Below are experts of layer 5 (counted from 0) of a mixture-of-experts language model. Rows are named router (the router's row for the expert), gate (a neuron's input weights, with its number), up (a neuron's input weights, with its number), down (a neuron's output weights, with its number) and show model dimensions 256-383. Each number is 200 + 20 x the weight over its row's rms, rounded and kept within 0 to 999.
After each expert's rows: a language model's description of what the expert responds to; "comes after" lists some tokens at least twice as common just before its tokens as in all text. This comes from a sample of Wikipedia text that the model never trained on. Tokens count by the router's weight.

# expert 21
router,206,214,225,200,195,221,207,175,187,186,177,224,195,183,167,168,157,204,179,227,190,184,226,182,207,216,211,193,219,204,200,220,193,215,212,209,199,191,176,190,172,182,212,209,182,221,197,204,212,176,202,204,198,231,215,205,211,222,193,173,185,230,212,221,197,194,177,212,166,147,181,216,252,177,181,188,196,212,195,241,194,206,189,212,184,176,176,181,212,213,204,227,210,208,231,197,145,165,192,190,179,261,182,199,189,215,231,179,228,217,203,212,183,194,183,188,196,222,219,201,183,215,196,203,181,181,237,171
gate0,160,157,218,179,186,194,212,221,196,193,183,226,197,223,205,169,156,186,152,208,234,190,187,198,149,204,212,191,225,220,183,213,215,210,217,247,199,204,191,192,193,215,190,212,200,205,178,214,219,185,207,207,214,208,165,207,185,208,225,221,157,196,182,187,213,208,211,197,190,219,192,230,194,160,219,207,229,210,194,219,195,196,199,207,201,179,194,219,211,169,223,202,187,225,199,209,194,173,172,169,200,210,166,194,173,209,186,204,214,248,189,210,205,181,194,212,242,203,161,191,191,216,220,221,188,200,170,225
up0,212,172,217,170,192,233,208,203,185,203,185,190,193,205,214,208,190,194,174,221,206,164,181,212,147,217,185,224,206,184,217,227,213,216,214,206,201,197,190,179,212,159,221,235,217,224,195,237,170,204,247,190,211,206,182,218,207,156,208,189,195,192,195,178,203,194,228,185,214,200,224,208,199,222,232,210,213,162,219,224,198,185,205,213,237,188,204,206,211,186,193,172,204,226,218,205,232,206,201,192,199,214,222,158,239,201,201,212,191,201,186,188,178,236,162,224,207,171,199,219,187,188,213,239,193,181,187,177
down0,188,211,200,191,177,193,182,233,179,196,191,164,226,235,218,178,181,198,176,203,181,193,186,190,186,212,188,190,220,203,189,209,205,187,208,188,221,233,185,215,226,169,222,194,220,202,177,200,200,201,240,230,212,156,197,211,206,217,201,217,201,199,227,237,221,210,196,186,215,217,201,229,185,165,208,220,172,201,208,198,232,215,190,210,189,173,197,201,210,161,209,207,202,192,220,185,225,221,188,208,220,223,204,207,174,168,209,214,171,197,192,196,187,231,208,212,187,200,214,205,229,206,234,177,214,234,165,229
Description: Place names
comes after: " the", " in", " New", " of", " South", " United"

# expert 62
router,211,214,173,182,196,210,210,196,205,150,192,213,194,222,217,200,207,204,199,177,219,198,181,211,261,218,187,187,219,191,200,202,197,198,193,213,198,218,196,155,209,201,191,210,186,183,171,189,218,171,189,235,200,220,196,213,197,177,178,187,189,168,192,210,191,189,172,219,219,174,194,190,232,195,246,171,195,207,199,255,245,227,204,226,174,164,163,223,194,192,234,212,203,199,178,205,215,218,194,197,183,244,182,230,225,162,190,204,229,205,188,204,178,195,209,208,178,228,231,207,225,241,185,196,171,170,193,171
gate0,204,174,192,211,176,211,213,202,181,186,194,188,203,210,225,211,164,175,174,216,189,213,200,192,235,197,199,188,183,209,158,181,196,213,216,216,203,245,203,186,217,224,176,198,206,202,192,203,204,202,217,215,215,224,215,203,220,231,203,206,230,212,233,171,191,205,197,194,208,191,215,206,181,224,165,216,156,191,186,204,222,206,208,169,182,209,206,215,207,225,195,247,208,179,204,215,179,195,204,191,193,202,204,230,188,182,234,223,186,184,192,200,223,252,162,224,200,233,209,191,194,209,192,186,201,189,189,238
up0,256,176,183,189,181,227,180,189,185,172,173,166,163,192,184,209,206,209,214,201,169,168,263,193,185,194,238,215,206,192,173,225,173,222,215,218,187,201,184,210,219,186,195,194,189,196,228,184,170,213,220,185,203,189,185,209,214,205,213,176,231,218,235,211,222,150,207,170,234,182,187,207,194,193,191,245,201,213,193,220,222,203,190,197,205,194,198,218,208,189,165,210,192,174,187,207,196,202,229,193,186,191,194,221,236,193,245,266,211,216,218,185,212,216,172,209,183,210,231,161,204,212,181,176,210,200,207,219
down0,210,195,216,192,219,199,215,187,180,174,209,227,198,217,225,197,217,217,189,207,208,203,202,208,221,208,160,228,167,223,221,183,195,197,174,169,236,230,220,224,206,176,197,212,212,157,224,215,230,216,189,184,189,207,190,212,215,212,167,217,200,246,187,205,195,166,152,160,209,200,186,172,218,199,169,189,219,187,193,173,205,188,185,207,205,220,212,182,218,244,181,226,216,185,165,224,181,187,198,237,175,211,205,200,197,225,199,180,197,179,232,168,224,191,207,231,193,188,207,171,187,167,187,203,189,178,221,191
Description: Units and table labels
comes after: "0", " United", "|", " (", "5", "6"

# expert 5
router,172,150,223,177,208,199,202,190,203,174,200,209,159,201,199,189,193,194,202,186,207,182,191,202,214,215,216,210,197,224,197,228,195,199,196,215,207,215,189,189,214,205,199,215,198,203,215,166,173,196,226,218,215,151,205,180,182,216,228,199,194,191,191,169,191,206,184,183,186,177,188,186,201,150,212,192,179,177,196,169,174,225,216,145,206,189,169,191,214,214,212,170,200,225,209,212,175,195,174,180,217,242,179,211,202,219,221,166,201,227,193,202,202,243,201,155,207,178,167,180,212,224,167,212,224,163,210,211
gate0,210,210,225,203,198,233,151,192,155,220,201,242,194,185,195,186,226,175,175,189,169,233,228,218,206,205,241,200,192,212,210,214,172,194,185,216,195,194,159,196,202,216,196,231,217,200,205,206,200,233,199,201,204,175,211,206,204,191,199,216,208,191,201,214,229,169,189,182,215,193,226,203,188,223,207,202,220,208,238,223,226,177,215,185,186,175,186,152,188,184,207,207,203,217,217,139,194,178,191,193,214,169,225,191,198,213,202,207,203,216,191,193,211,190,208,221,228,208,219,173,221,201,221,246,196,166,187,214
up0,201,205,197,219,209,221,226,203,193,225,200,193,170,205,221,169,203,170,201,209,205,215,144,220,234,189,222,202,206,179,175,205,205,189,167,188,198,181,219,228,195,198,212,208,171,213,229,178,209,171,214,202,181,205,255,198,204,211,210,199,194,223,175,170,178,214,162,204,198,191,178,146,206,201,221,230,171,207,187,170,198,214,175,199,157,189,213,217,200,178,206,220,191,189,187,214,218,212,189,195,187,193,153,229,216,215,184,173,209,201,250,194,218,215,211,195,225,194,213,204,219,211,174,195,191,183,198,194
down0,203,221,186,186,208,233,206,215,219,179,187,223,194,194,205,217,185,214,218,233,237,204,208,217,151,207,193,201,221,191,224,204,186,214,206,197,161,215,204,167,184,195,238,199,190,219,202,208,240,168,162,183,239,236,183,242,232,188,211,158,222,224,215,200,216,215,212,206,252,206,229,187,201,164,202,196,241,193,201,201,229,217,210,188,204,187,215,212,209,186,196,214,235,227,203,232,190,200,180,200,202,193,218,226,203,200,190,184,224,161,190,201,218,190,183,194,192,197,173,195,161,162,238,209,234,188,217,163
Description: Articles and determiners
comes after: " of", ".", " in", " to", " as", " on"

# expert 1
router,192,224,186,206,177,232,206,168,186,168,205,191,185,183,221,156,178,187,228,220,181,173,194,214,176,229,175,238,219,191,174,235,187,243,212,202,186,172,197,200,168,226,219,219,195,196,215,190,227,190,218,165,229,223,200,203,223,225,181,195,231,235,216,200,198,207,221,200,183,205,184,183,250,168,197,192,215,201,203,179,216,226,200,207,195,196,220,215,198,185,193,205,189,197,208,184,238,202,183,205,207,237,187,190,208,186,211,139,207,194,199,186,205,170,185,213,186,206,202,192,168,191,205,218,219,208,200,222
gate0,217,213,168,205,241,204,241,216,222,196,163,209,194,227,170,174,214,223,227,210,203,190,193,249,193,191,232,204,172,210,180,166,197,219,211,241,185,226,222,215,213,176,174,163,211,202,185,192,187,182,173,212,217,190,194,203,182,210,175,208,196,222,220,192,201,202,197,201,214,183,180,239,196,214,210,197,185,178,213,202,230,162,202,203,206,201,245,210,231,203,175,195,171,220,218,192,234,188,208,202,230,177,207,209,191,198,176,221,181,209,184,186,200,232,200,234,195,192,199,241,196,180,172,194,203,187,167,166
up0,200,213,178,210,185,216,178,178,167,194,215,189,214,214,196,197,167,170,194,160,194,200,238,197,180,213,233,228,210,176,210,213,222,168,179,174,230,178,161,215,193,181,212,175,206,237,188,216,203,248,217,190,177,224,197,219,179,198,196,203,202,199,174,196,209,176,171,234,206,206,183,256,231,187,219,196,200,209,199,179,162,203,219,186,183,196,194,205,191,182,183,179,193,245,194,210,186,214,194,198,212,193,231,193,184,197,227,191,214,213,207,207,205,160,189,179,211,214,177,188,175,211,217,223,195,225,211,190
down0,210,205,171,179,218,202,213,172,179,229,189,216,198,198,230,167,145,234,228,183,219,191,192,241,222,211,193,204,244,211,172,213,179,253,167,178,198,210,174,208,145,211,211,189,185,217,210,208,227,196,213,207,191,228,214,193,188,190,196,209,187,181,214,216,221,222,201,212,181,189,192,180,178,197,199,225,206,204,133,231,203,197,185,178,203,200,196,191,187,212,182,187,184,190,224,185,191,210,196,211,171,196,169,192,188,187,222,172,194,206,186,187,223,216,168,202,222,199,177,244,222,211,191,173,217,173,201,225
Description: Abstract nouns after determiners
comes after: " the", " The", "'s", " his", " their", " its"

# expert 16
router,230,190,206,201,212,205,171,216,197,184,205,197,177,192,206,157,216,185,214,242,170,197,180,217,188,202,198,215,226,168,206,217,230,182,194,154,229,218,191,209,190,219,211,231,194,214,208,206,206,156,196,214,197,202,201,195,191,211,196,190,151,182,173,217,224,209,220,223,203,234,218,169,185,271,234,178,199,210,177,200,209,216,163,210,223,238,253,208,215,226,195,217,183,194,175,168,185,193,179,208,211,200,200,194,198,229,193,241,227,189,212,229,204,220,208,202,192,183,204,172,182,208,190,188,202,203,183,208
gate0,224,244,189,184,185,202,221,240,181,223,175,222,196,192,220,181,149,199,207,218,224,221,230,220,195,221,171,194,227,205,152,154,237,206,189,190,199,212,217,186,204,210,195,229,194,203,222,189,211,224,197,224,207,218,185,187,208,195,159,191,187,219,217,194,209,208,239,210,224,197,199,204,173,191,226,228,184,204,181,200,199,187,191,201,220,186,194,160,227,232,180,210,184,219,185,232,216,172,167,209,216,253,190,206,190,203,226,203,159,213,172,194,215,199,234,184,219,223,198,202,220,207,200,187,204,176,186,252
up0,229,194,159,200,164,196,188,208,196,218,190,193,198,188,202,182,162,187,217,198,196,161,174,203,188,191,186,228,217,186,201,176,192,211,221,190,196,186,189,201,206,192,207,180,216,213,230,175,214,196,219,219,226,181,213,240,201,199,207,230,204,215,211,196,169,199,241,172,194,195,203,198,196,209,222,213,183,200,193,189,199,214,198,195,222,193,213,199,176,179,190,179,182,182,246,190,158,139,203,228,197,215,196,261,212,220,188,216,184,198,200,198,216,188,187,208,191,191,177,195,184,198,175,191,174,178,221,152
down0,173,218,184,168,209,209,193,189,199,201,174,212,225,228,201,189,201,208,158,179,216,217,211,208,194,191,182,178,225,197,210,192,189,201,210,186,196,223,225,197,200,180,181,187,209,197,208,199,214,209,172,195,226,207,138,232,197,200,213,219,193,218,183,201,183,232,183,230,198,175,215,225,201,205,161,236,170,169,165,176,214,224,197,202,181,194,175,211,182,213,183,180,220,210,203,203,195,181,199,193,219,224,214,220,194,207,197,238,218,229,218,158,211,228,208,187,191,200,202,171,191,200,182,203,191,242,188,218
Description: Personal first names
comes after: " |", "-", " by", ":", ";", "="

# expert 55
router,194,214,183,206,199,234,223,187,181,199,206,207,209,197,203,218,200,189,188,167,223,171,237,219,225,160,184,216,188,205,199,196,206,204,194,191,219,214,227,174,202,195,188,223,177,186,214,205,177,210,187,194,210,184,212,194,166,198,205,226,192,208,198,222,237,206,177,190,193,181,185,218,206,224,191,199,204,197,168,215,211,191,240,165,208,232,188,180,202,196,233,203,188,201,198,201,199,202,170,185,181,200,218,180,209,177,191,196,205,220,231,191,187,207,211,206,250,185,210,245,183,172,224,172,230,173,208,214
gate0,189,169,227,211,195,214,255,189,216,194,194,186,207,219,197,233,171,213,174,182,175,197,215,210,208,158,191,191,210,183,220,165,238,213,207,211,181,201,214,196,153,211,219,205,172,180,179,220,177,228,196,200,223,220,205,207,194,210,209,165,208,189,185,178,227,179,164,209,209,216,214,195,179,230,197,209,206,202,191,203,204,206,208,158,226,197,205,253,177,191,191,255,243,195,176,228,197,189,199,252,185,182,214,197,216,198,194,239,203,223,221,225,176,218,229,234,184,188,209,236,159,200,189,204,175,174,184,226
up0,182,203,193,212,155,179,241,220,213,188,182,191,178,213,212,197,194,183,214,178,183,204,191,205,203,176,175,190,198,173,205,207,212,183,179,183,194,163,197,223,194,197,197,183,171,175,194,197,193,213,216,217,203,201,174,221,221,217,196,206,183,206,198,185,215,183,210,231,199,224,201,162,216,193,217,186,201,197,215,181,177,190,220,206,180,197,182,175,221,244,192,203,203,199,194,218,196,213,191,176,196,148,204,208,159,193,191,213,181,169,193,212,222,238,172,160,209,223,211,187,194,200,225,198,215,201,210,211
down0,226,199,173,202,231,220,188,195,195,196,177,210,198,210,198,170,207,212,201,208,194,186,244,226,194,218,192,169,187,239,180,174,206,186,201,222,177,192,178,173,190,224,198,211,225,210,154,202,179,182,206,224,219,211,220,201,231,218,157,178,232,188,204,166,183,245,230,169,187,167,192,189,182,210,190,191,208,199,182,223,197,190,193,174,183,182,217,216,201,167,181,232,209,212,231,196,196,197,210,212,205,189,197,199,225,223,207,185,164,225,157,212,176,181,176,225,185,166,214,154,190,225,182,209,210,200,240,236
Description: Table row ends and years
comes after: "2", "1", "%", " |\n", " JPL", ")"

# expert 58
router,148,183,215,212,182,214,188,187,190,164,220,193,199,212,195,184,181,215,221,192,209,194,180,205,228,203,183,207,185,174,196,217,200,197,182,231,188,230,178,213,182,227,232,201,214,208,200,167,188,227,203,173,173,225,203,202,193,195,202,224,183,171,195,224,199,227,225,214,221,183,247,166,260,234,214,167,218,239,184,179,225,211,215,172,211,204,201,165,177,161,165,187,214,207,214,190,191,177,200,220,210,185,202,232,195,147,185,170,175,203,233,217,206,193,196,161,151,230,216,234,196,241,205,178,177,228,206,201
gate2,227,202,241,171,201,205,200,212,199,216,217,224,182,229,199,219,182,216,214,205,196,194,202,220,200,181,194,194,200,197,173,208,216,176,199,198,222,204,258,224,186,192,193,208,183,190,208,223,192,186,231,185,175,222,198,228,160,224,201,228,205,187,196,159,219,170,199,232,194,253,216,213,218,162,248,189,181,186,229,197,217,178,196,228,208,168,222,193,221,181,217,199,198,178,209,217,197,209,183,198,163,227,218,185,233,247,159,189,175,190,221,192,222,194,197,216,172,202,195,213,215,219,171,198,185,172,212,169
up2,174,202,231,195,210,191,180,198,173,168,230,189,153,183,203,194,168,166,196,211,157,205,208,169,175,180,208,197,246,181,223,207,201,163,207,239,217,164,209,195,214,194,206,238,181,179,199,184,187,180,218,192,211,233,218,165,203,206,209,181,229,195,203,204,223,195,184,210,205,239,181,184,198,204,220,217,199,224,191,209,184,199,229,230,189,195,196,217,162,198,169,158,179,236,212,220,201,221,216,214,207,206,202,220,175,206,203,200,211,182,230,190,199,195,204,208,172,206,188,174,196,184,236,237,200,223,183,192
down2,216,174,189,237,199,216,227,201,207,250,164,178,212,236,215,216,230,201,225,211,216,227,182,190,210,212,187,235,206,181,192,178,192,226,190,161,156,237,201,219,201,174,180,189,183,206,197,209,193,211,172,199,220,184,185,199,194,230,159,213,212,205,200,202,194,205,206,201,193,168,209,189,188,206,200,179,192,212,224,242,199,204,207,183,191,228,201,207,215,215,213,198,211,166,192,205,183,247,180,205,181,202,200,191,179,207,192,227,171,208,165,206,223,196,182,233,181,205,197,164,208,195,187,163,235,175,221,215
Description: Space before numbers
comes after: " |", "|", ";", ",", " January", " February"

# expert 43
router,179,190,221,200,188,182,197,161,188,236,218,178,186,224,209,174,208,204,177,203,180,200,191,208,202,189,199,190,202,202,169,194,227,225,196,209,182,244,224,154,181,195,242,208,208,201,193,210,187,208,153,207,197,191,214,210,209,201,186,199,213,170,188,235,188,215,234,202,233,232,220,204,216,202,176,158,192,202,228,207,221,163,220,185,211,192,186,182,188,198,213,191,158,178,228,165,225,179,217,226,189,181,197,220,145,195,164,178,221,207,173,222,218,177,212,207,190,227,212,237,205,208,209,233,209,190,207,154
gate0,200,196,210,189,160,189,214,190,208,228,222,161,206,205,204,242,218,168,214,185,214,202,202,203,217,185,197,197,210,188,192,192,181,208,176,221,182,228,166,217,178,169,179,199,206,201,226,189,214,182,181,213,201,166,214,180,191,198,209,226,211,225,228,200,212,213,210,189,198,224,196,162,180,229,209,205,198,206,179,213,193,192,209,187,206,204,193,212,230,207,215,187,205,186,204,237,162,175,190,195,186,203,196,181,225,235,183,165,212,171,198,212,197,210,225,227,225,236,184,194,205,195,181,189,173,227,189,181
up0,211,176,185,201,182,248,222,188,193,204,190,183,212,181,199,195,202,204,209,201,214,190,180,241,178,220,195,181,199,170,161,179,217,222,214,177,216,236,200,245,210,163,172,188,163,210,201,211,170,177,201,194,194,198,190,192,205,180,167,225,215,253,212,219,193,189,171,200,221,210,187,166,195,169,220,185,189,206,216,205,201,230,184,228,200,234,190,189,191,171,180,202,220,204,174,209,191,195,191,205,217,238,225,200,219,230,175,193,219,210,209,179,186,213,196,179,219,230,219,208,218,219,212,187,182,203,213,199
down0,165,241,231,209,176,231,208,181,184,215,225,204,181,200,203,232,212,193,206,192,210,174,249,192,206,207,208,194,220,160,181,168,198,209,223,190,196,228,193,189,194,232,200,191,196,204,178,217,191,223,180,185,216,210,203,221,172,203,183,187,234,205,170,228,228,160,189,181,192,224,177,220,233,212,165,218,194,215,160,223,183,199,205,204,181,154,170,215,181,211,207,199,186,195,201,208,198,176,177,191,178,214,195,246,208,197,243,165,217,191,204,182,199,222,216,209,175,194,211,225,217,202,219,227,180,196,176,237
Description: Separators before numbers
comes after: " |", ";", "\n", " /", "6", ":"

# expert 31
router,178,222,204,208,204,196,215,223,199,213,181,247,217,216,185,182,168,233,197,188,173,225,215,229,198,224,184,158,206,219,198,202,170,202,215,198,186,180,192,208,226,190,169,197,170,174,197,205,190,210,236,222,168,199,205,204,229,170,218,226,220,221,179,201,224,198,265,215,183,188,182,227,195,218,204,188,185,190,170,201,197,192,206,202,239,182,218,189,220,176,231,194,206,164,200,182,175,183,192,190,193,214,199,182,198,189,200,192,220,217,200,235,196,195,199,219,215,178,175,191,211,233,192,214,212,182,201,217
gate0,219,198,190,215,223,169,166,213,196,212,212,242,173,175,205,200,206,169,180,204,194,192,230,195,206,200,170,170,190,176,237,198,219,228,212,214,222,232,152,217,218,196,201,188,185,161,206,206,217,196,221,196,179,208,189,192,198,230,213,194,252,214,201,209,208,202,203,193,213,197,155,196,208,193,170,177,181,183,212,221,186,176,220,208,194,203,190,225,205,185,202,212,238,181,206,205,206,188,180,192,228,203,180,160,223,190,216,213,195,214,198,195,190,230,238,204,247,188,214,198,190,196,188,198,193,178,209,232
up0,178,166,196,224,209,165,194,199,237,203,191,224,210,174,193,197,224,224,204,235,189,254,172,200,201,183,186,184,215,201,220,200,202,202,187,169,232,213,189,185,189,195,206,215,200,180,195,229,223,198,208,237,184,220,150,197,210,202,212,174,227,219,197,251,191,191,214,218,197,185,191,212,220,181,222,185,171,219,217,199,195,169,218,199,175,179,227,233,224,215,212,211,226,176,190,228,204,199,179,180,193,219,193,176,220,154,215,209,210,192,175,197,183,217,229,219,213,176,197,192,211,185,206,198,206,135,200,228
down0,217,217,222,169,210,189,236,177,195,196,214,164,185,210,191,198,200,233,218,208,244,194,168,189,190,207,201,187,197,187,182,207,212,241,205,196,169,197,227,181,169,209,192,174,185,167,213,201,171,207,182,192,175,203,190,216,181,206,198,201,184,181,222,196,186,217,171,231,210,228,177,184,214,175,216,160,147,214,212,134,195,197,219,231,202,210,198,208,172,211,199,197,202,163,216,193,245,195,213,184,222,240,189,199,180,190,218,219,219,181,171,189,185,183,211,183,196,221,223,221,208,188,210,232,170,220,212,201
Description: Numbers in scores, Roman numerals
comes after: "1", "2", "3", " ", "5", "4"

# expert 45
router,243,221,186,229,216,229,225,194,172,163,185,215,190,194,169,191,200,207,176,219,214,228,182,190,214,179,188,192,236,185,196,226,184,152,207,191,174,204,251,208,204,209,207,194,194,248,174,193,189,187,202,184,189,207,232,221,177,214,186,198,195,179,207,196,176,170,203,203,218,231,181,200,197,232,179,181,224,238,237,229,226,209,185,184,155,175,230,192,162,193,220,205,237,185,183,198,178,186,150,161,210,207,183,216,184,230,200,227,215,210,197,207,189,206,167,222,210,206,220,200,175,175,199,189,183,184,188,210
gate0,204,199,219,199,218,214,199,174,221,196,194,159,216,185,230,167,200,190,198,172,213,201,221,200,214,191,209,224,219,229,174,215,200,175,167,227,162,190,256,196,161,192,221,193,213,212,211,220,232,193,198,207,209,183,212,211,213,209,180,219,195,220,240,189,176,204,190,213,214,184,180,211,213,189,211,204,215,212,193,233,183,203,189,218,194,208,244,207,198,181,189,194,224,199,175,200,194,203,192,204,215,212,209,172,207,211,192,212,180,174,203,195,215,189,186,227,212,261,206,214,203,201,177,190,188,213,217,219
up0,197,246,202,226,234,182,209,189,175,201,179,211,188,191,172,223,205,203,222,184,174,190,192,215,188,238,192,193,207,204,224,187,177,170,223,187,224,189,197,174,183,201,235,216,180,179,218,222,202,229,171,213,241,199,212,207,203,184,248,184,208,216,186,192,200,177,181,196,205,202,191,218,214,166,210,207,177,173,180,175,199,240,192,236,207,192,225,204,219,182,221,195,182,213,224,187,205,230,189,179,191,195,194,195,232,236,185,241,231,190,168,189,201,178,165,220,180,200,189,228,200,190,239,202,217,204,215,188
down0,162,181,202,196,201,219,238,223,178,228,196,218,195,198,181,196,197,216,201,214,193,205,204,189,194,206,177,229,223,196,207,166,188,220,195,213,174,179,187,168,224,206,197,203,225,168,206,182,223,195,178,187,201,192,173,203,199,219,195,210,224,180,190,191,187,196,192,257,229,213,211,199,203,185,191,230,174,232,192,193,185,194,219,198,210,165,194,216,185,192,196,197,176,185,197,224,218,196,185,186,209,192,186,194,209,204,221,207,197,182,222,211,210,192,207,171,215,227,201,211,231,209,221,220,173,187,192,218
Description: Infobox field labels
comes after: "-", "\n", " •", "|", "\n\n", " |\n"

# expert 63
router,213,208,199,205,207,213,211,240,187,232,177,190,213,198,191,192,218,171,184,197,200,205,157,187,192,179,206,184,191,166,183,218,171,180,204,179,143,189,204,229,181,203,178,229,188,163,201,199,217,168,228,161,183,197,226,185,212,220,198,213,209,229,183,188,216,197,187,215,171,200,187,208,220,191,188,200,210,199,182,212,184,189,200,210,177,182,176,197,191,200,159,195,206,179,178,230,221,180,169,197,224,239,186,188,219,209,185,187,167,171,230,165,186,200,210,203,168,181,179,188,166,187,186,213,210,213,170,229
gate0,177,212,192,149,196,198,201,177,160,228,193,202,189,220,203,169,219,238,181,230,212,208,239,197,187,155,227,196,206,206,213,222,233,198,171,213,192,229,169,165,166,197,180,219,195,218,201,207,184,177,192,232,200,215,186,183,181,219,179,208,203,206,231,179,169,195,174,243,218,213,206,201,197,220,198,188,179,197,228,173,160,199,185,167,189,235,196,184,242,198,210,222,191,208,222,209,225,190,192,191,216,164,204,192,207,210,197,197,181,197,184,213,210,181,170,233,196,168,202,184,199,183,207,190,224,182,167,205
up0,211,202,186,205,193,200,178,170,190,191,194,196,184,206,228,209,207,225,181,195,192,191,196,179,192,149,200,172,210,187,211,224,223,216,221,194,186,214,193,217,207,222,144,234,191,205,176,187,197,185,169,176,194,227,188,177,228,217,184,234,226,241,213,215,202,184,197,206,207,217,224,201,202,241,174,231,223,196,209,165,209,214,221,171,176,208,196,184,273,213,178,190,210,194,222,239,215,228,179,202,163,199,183,194,177,236,238,182,241,185,210,252,218,189,210,226,203,192,184,222,223,172,212,186,185,185,192,210
down0,150,195,176,223,205,216,207,194,237,203,188,212,193,184,220,247,212,202,202,204,228,221,164,195,206,180,225,186,185,185,215,174,223,197,175,193,189,231,184,197,225,196,183,221,198,186,210,194,166,218,198,229,194,185,199,175,181,213,183,227,214,198,169,178,165,208,198,221,208,192,197,205,201,199,220,208,205,186,173,220,216,194,197,190,213,187,196,224,188,229,191,240,214,157,190,229,200,159,208,186,210,186,201,200,213,204,178,209,146,209,199,196,210,163,188,219,199,235,202,184,198,186,171,188,176,202,186,221
Description: Abstract and song nouns
comes after: " of", " \"", " and", " in", "'s", " for"

# expert 41
router,154,218,250,223,176,234,200,200,219,200,222,185,203,200,206,168,221,180,181,197,181,199,209,221,208,190,164,212,207,201,206,152,173,205,189,205,178,194,155,186,221,198,198,209,181,185,193,181,201,215,218,174,213,201,221,231,198,199,222,178,225,167,209,211,171,205,223,157,214,214,205,220,215,224,226,208,214,208,198,219,192,186,187,183,188,164,188,176,173,181,187,229,177,178,215,191,180,193,187,191,184,211,218,205,212,173,222,216,204,213,180,205,219,245,213,206,171,197,230,168,177,171,198,161,204,201,233,214
gate0,183,199,227,187,203,211,192,190,197,173,219,189,204,227,171,164,195,171,204,213,174,251,186,190,200,215,173,209,181,166,204,235,224,178,170,217,197,163,226,188,183,171,226,202,213,167,189,199,220,183,190,187,188,197,200,225,211,193,196,191,229,171,224,218,175,194,236,206,183,206,205,197,225,171,162,220,226,176,218,178,179,237,191,190,189,193,175,229,222,175,225,167,219,201,226,175,189,207,198,206,200,206,179,217,228,175,215,199,223,186,256,194,190,191,212,191,184,232,205,197,233,185,193,150,211,170,228,195
up0,195,209,197,177,209,202,215,189,181,217,195,220,194,218,202,171,186,197,200,201,170,203,239,220,212,216,211,201,177,216,177,192,200,189,194,182,220,181,182,166,195,210,169,200,224,219,172,192,228,192,179,204,189,193,212,178,202,217,225,229,190,235,204,194,185,207,238,214,186,184,244,218,212,214,180,199,208,198,209,171,194,191,184,190,182,225,224,194,214,192,195,202,190,163,175,269,185,203,194,187,250,208,201,185,227,175,202,195,200,220,204,199,164,191,208,237,189,215,192,205,220,200,212,195,162,178,191,187
down0,213,199,197,218,194,210,209,166,210,216,169,229,213,187,203,176,217,180,176,176,227,192,170,217,201,223,210,199,186,192,250,201,200,194,186,207,222,203,181,217,193,212,159,219,175,151,202,207,223,164,187,172,176,169,214,208,217,227,187,225,226,222,157,208,192,177,233,207,185,214,197,188,196,217,197,239,202,219,175,180,245,215,209,174,218,205,161,192,201,165,171,196,198,191,219,195,183,170,201,219,229,209,209,224,175,207,209,169,161,208,245,162,201,184,185,229,200,169,207,212,189,201,170,160,175,175,183,181
Description: Infobox line breaks
comes after: "-", "\n", ":", "\n\n", "″W", "age"